From a checkpoint of a small mixture-of-experts model trained on Wikipedia.
Size: width 192, vocabulary 2048.
Experts: 80 experts in each of 11 layers, 64 SwiGLU neurons an expert, 4 picks a token.
Below are experts of layer 7 (counted from 0) of a mixture-of-experts language model. Rows are named down (a neuron's output weights, with its number) and show model dimensions 0-191. Each number is 128 + 32 x the weight over its row's rms, rounded and kept within 0 to 255. Numbers have three digits each.
Before each expert's rows: a language model's description of what the expert responds to. This comes from a sample of Wikipedia text that the model never trained on.

# expert 7
Single letters and short pieces inside foreign or rare words and names, plus UTF-8 byte fragments, such as Mar-a-thon, Br-ze-g, Ra-z-umov.
down0:128127084104136136107103119105118100141128152118134195077121116130083123078113131103102162151102139120143154132138159133109150135113097115165108161077122080062148104110148140131162198127097153082108076151083089154107112139185083170141117148156169095118114085185117110150108084149116120131076085102122124128095124158137092084163087117144142089083094109158148072142143060084095118140139100162123173124134122137131121138124191119134080106121210111168128152161111092082083100127134047181151104162152123146126127122094118135058141148121157186119161047120130098192040162070200074120

# expert 17
First piece of a lowercase word split by the tokenizer, after the, a, of or a bare space, as in h-alf, la-unch, m-urder.
down2:133130116170186044114173128145123113084148150112103128135123108122141160127143037154133129098121118128097166144191128165177074141085173093091058141121100128094104130155085136108144131089124137123116169178150192095135054160125151111145077069156112128151125125134107106070150100143117127105094097179081126115189116142208125127151094140143085082135181104152072114088126143130105082084085111120095099161206160102154107110060173080141186113143101121159121180148101104123106091083092167174146120113147089151090094102121127135130173156137098101124139082167082144088119114146148171130

# expert 18
Word-ending suffixes like -ed, -ing, -ive, -ation and counting words such as several, three, many, million, as in Fol-low-ing, License-produc-ed.
down2:155091154168075163151125165091124069143138187117123114155140084175083123113144064095159140165159086153079072109098108126098100114126140134169111124108113143144118184068077153133104145102145102167090125148123102120162130140103142119081113152117148146167145104136176117168140143126135052190103145129131117186148143135142123132183090182146096135133138141072089143140127118144145154136077111164159106126142140210182101181037175107159112116141130109089133134065134085153162085162119160109104099086111075083135166146113109169105154112041088116138100158084145209107140121090069164140

# expert 35
Last syllables of foreign place and personal names, like Missou-la, Portu-gue-se, Deportiv-o, and endings such as -ia, -ić, -ville, -burg.
down0:137134135100169107126181100096158125157174160151063157147126132117098152106118180134104141112140169152137185103162141157075173116152122130162168187098189143138152074136107115103100111159155126141101073094063179132141109150125190099113087131162074155081121151166141136158044108153129077146080119165144124097121115087093165096137161128133110105134183139131143125118177142107104147136154142114149090116108077087088123093109133112118119180124125118137083169122103162109129119148091136131173104169167171136075127066137219077143128161093109140093137125165062156071098094216189129069

# expert 44
First pieces of words, often prefixes like dis, ex, con, imp, Comp, especially starting table column headers or infobox fields.
down2:126145063146117121071102148112164092196115080117108124075085107132100107133198137125171189122143144061128052110120129129149177106045125139186122108106164145115135132125107128104134146152150167116134128153111207139121101137137219058088066167115165195115133151167120107166119197131171079092080093130143160098132095170140117143165128134165085100111154137156160097121110132164154120097125159132121148110131128131148129101116100132123132127082069078137227109103125097102165125089170131150095082146121167113078141142110168147180152103125096132123108160101172161105138085127146180090

# expert 8
Word-final noun pieces (ure, ation, ity) and institutional head nouns like University, States, League, City, life after Personal.
down2:133114121102131132165127093127165124166158135154142163087125135105067113119150169098140102065085054150196128062175094142104081103137095089203106192117199146113102116083164101133150106165162113136089166114115078122162125147159188155183111120139106105116111141076104116143157094148104100112165131142093088152075093118074196117135131164110077131170069141110143130182154150113097149139126107128175091110067146124125080135130159139113145154151148071165100102144157114105188120101177077164151122164156161161068166134135151153119134201113075105078172121170119126086133121081129119146

# expert 59
Closing letters of word pieces after consonants, often final t in names like Clermon-t, Larchmon-t, cer-t-ified, and accented letters like á, è.
down0:092149125162115162121083128099142158166148123150061095111164157115132100151099128113113124080127071114116105141171130160172153126131171089086105112148093126080184155131136174080117123162152118140111155159103129078143123114134138179104162087188085102104170174194148156129125107153146167071113139158127094103133095133047041149134116145182148147141185068153102098168165162142157113069081119144089088138115177115112175096137155125100149115117148179142089110120145137192123172138140129169133185143080139122105138143153224143116129164159197137164117099132109130112127097177201105066

# expert 52
Colons after infobox field labels, slashes in coordinate pairs, and the piece -or in words like visitor and corporation.
down0:129122176116133163169124107115152129108082106104100104094135118116142076092189164064159113121112140180121163202150157139150207099078132173139156115128151170152152119162199094144164058149181107130135177122150103123116112165185163139123103103178123071182119108128121114143163163133111153142134124087162121127146163083116148092117060069115203127109140114085107160144058174108131112090100113073132142148121144096078150104162101099079159149155146106186138105089131058097160140097137176124138133116123082126120165179170140124177103075096169084109157128172112157091118096122074158151

# expert 1
Second or third syllables inside place and personal names and some verbs, such as Ca-led-onia, pro-vi-nce, So-vi-et, Bar-nwell.
down0:114120081146175077137153109163118091165104076101117138133126149137123184154106112042129125098119146115189067117146128169134145057090103182124182132074145105117130104172131156148157093106121092204193145118106131135096125160126124149100112080110129091111135180142111067089137154120161108114131128151053068087124177096166116121139179146106092117131130114180112197132130153142123143089091171102112157162174122091080164108159116127052120128174146136154132090127121081084181143213092057171153141100115137106138105113143085135131133121152113148075160142069137127106065126114143084098

# expert 19
Line breaks, list dashes and table pipes in infobox-style lists such as Born or Profession, plus word-initial prefixes like re, co, dis, pro.
down0:087119098155087120093215146137087126104099099181122191143143168139131119122051134114103098110110099121062135177149163106096147097125109213115123078120122139146114172132098119159144100103179095125120177140089068130160163071133115087124115137196103166144137163107144081069120083074136138123126141168092140031104127113119072097096076148180109124146140070160171151108137139132128062190113124176131076091162142148135078107142081149114166121151169099105193077162156134118174138136111120104162120134177093142117100133123099160075183115126128152113135126177144153126122146078132110126

# expert 49
Colons and line breaks ending infobox field names, and passive words like by, ed, known, such as Designer:, Preceded by:, Founded: 1937.
down0:124090173189109153120147102132085074118146096133127150186154145140144132141101200130121080119087129075168089143091136118154187114134121109071152111130096170133135140142126097141159114154128069119148078078177142119129166124140114132101064144088122129198109145051157100138138108130083198125130115106089124105161124100191125154089199154077098087103095113158142105114182136106140116084116165038183085136135197168131065122142156119136176112184098159181138126130116093107120164097111138116107156093186105153105143130132150058098144132103167096193137141116110143071137083149116102104

# expert 25
Later capitals of all-caps abbreviations such as RZA, RSI, RFC, plus non-Latin byte pieces and the vi in advisor and advisory.
down0:094161129161137114135106163076095129137102156147135064188110160099111135158143101092152085123223110075085115146081083149088114118130141131150100159149087146092168129133109153117110106103098125116132111090122152168157131094106178153129118174110107165189179161044166147101128117129139092205097159113171174104143162106164103121096117139127183118147129107089163167125104156116137082116154195122108190134102191135170144111151118133174097054152122070115095120101151103065165107122106173093108165163153104141105165137130163162105143105156130113116047178109149132143160114107030141146

# expert 10
Middle and ending pieces of longer words and names like -tion, -unt, -port, -ment, plus whole nouns such as Park, President, train.
down0:123144118137157155210082191089157105152068120139139110133120152127132097147135105108125157137155099053114129095127146127104121119128192136099079158160111153102124098170112144141081143129098167140131100175131158093136138175151125101093066144139145162125121093103134104108130118131123156104179146118144149164119171110154047132048085157142135117148131174082121129079167091166076120082110132078142144200075139206087069075146125090186139085130095139117089098148155156095088100091098142130124161148163154101166121108136109078139104160176184162174071177129172178164118124134131157199

# expert 33
Standalone space tokens and hyphens inside compounds, as in Stratford-upon-Avon, First-past-the-post, Years active, and spaces in tables or names.
down0:097130167102089128086115118165179126119150165124077171078162119087152169084041119155127107148143085160192153153184175119143145161204129084116126176097186138157130095228125129105159150171088098160153142118132172190118188175091145122146137092141104113075145118164133135157081152113102119105088136113122136072102106139146138097106097131139129141073142129111101114105119135080198154120112158136069124109163036150188117091162135167170148137103096141136208189183177126169154136123109143134177149098100134109140150117112130123106090121068161130125160124149140120122128129164130108137

# expert 20
Final pieces completing a word, especially past-tense ed/ated/ized, adjective endings al/ly, and guit-ar; also said and wrote.
down2:097115133149198122162163128167163146155140215077131130129130139156132123160158198183120195162122111087129140099134070124168093114134147160127129135170172157106167142137092097109127113148094166111198112113087156107130203142156126162149081119133145186117115192133148109127128163164138113175074079169158155182136153141113081150177108108136077156103131146186139138083124050226105147162128133159127128132092112134095206128143129159169184082111152110158197130166147137151089094114150148146181175084115151107115100120104127118119109141164101149130116133168130101145099191163159118121

# expert 0
Second or third word-piece inside names and rare words, often after P, St, Ch, such as Lo-la, St-ro-kes, Lo-pa-tin, Mo-nastery.
down0:117111099159095124135075109122164130129107213124124146151137077079145164119086151170169098121129119098159131148160169174145101155136132112105186162111093123094144187164116165109084117109102143100160138021096146086104117193147014161103142078082130105121089178132146103105130150118161134166163128077095090160127185095103088150141083182154199115111133152145080121074114125137188119176156097138137122084143141134197164171150164166177093128150138117136157135131115117164127108161122153171139104067118130101114140149178111162153102133152116174155069141125075139117098159147129117133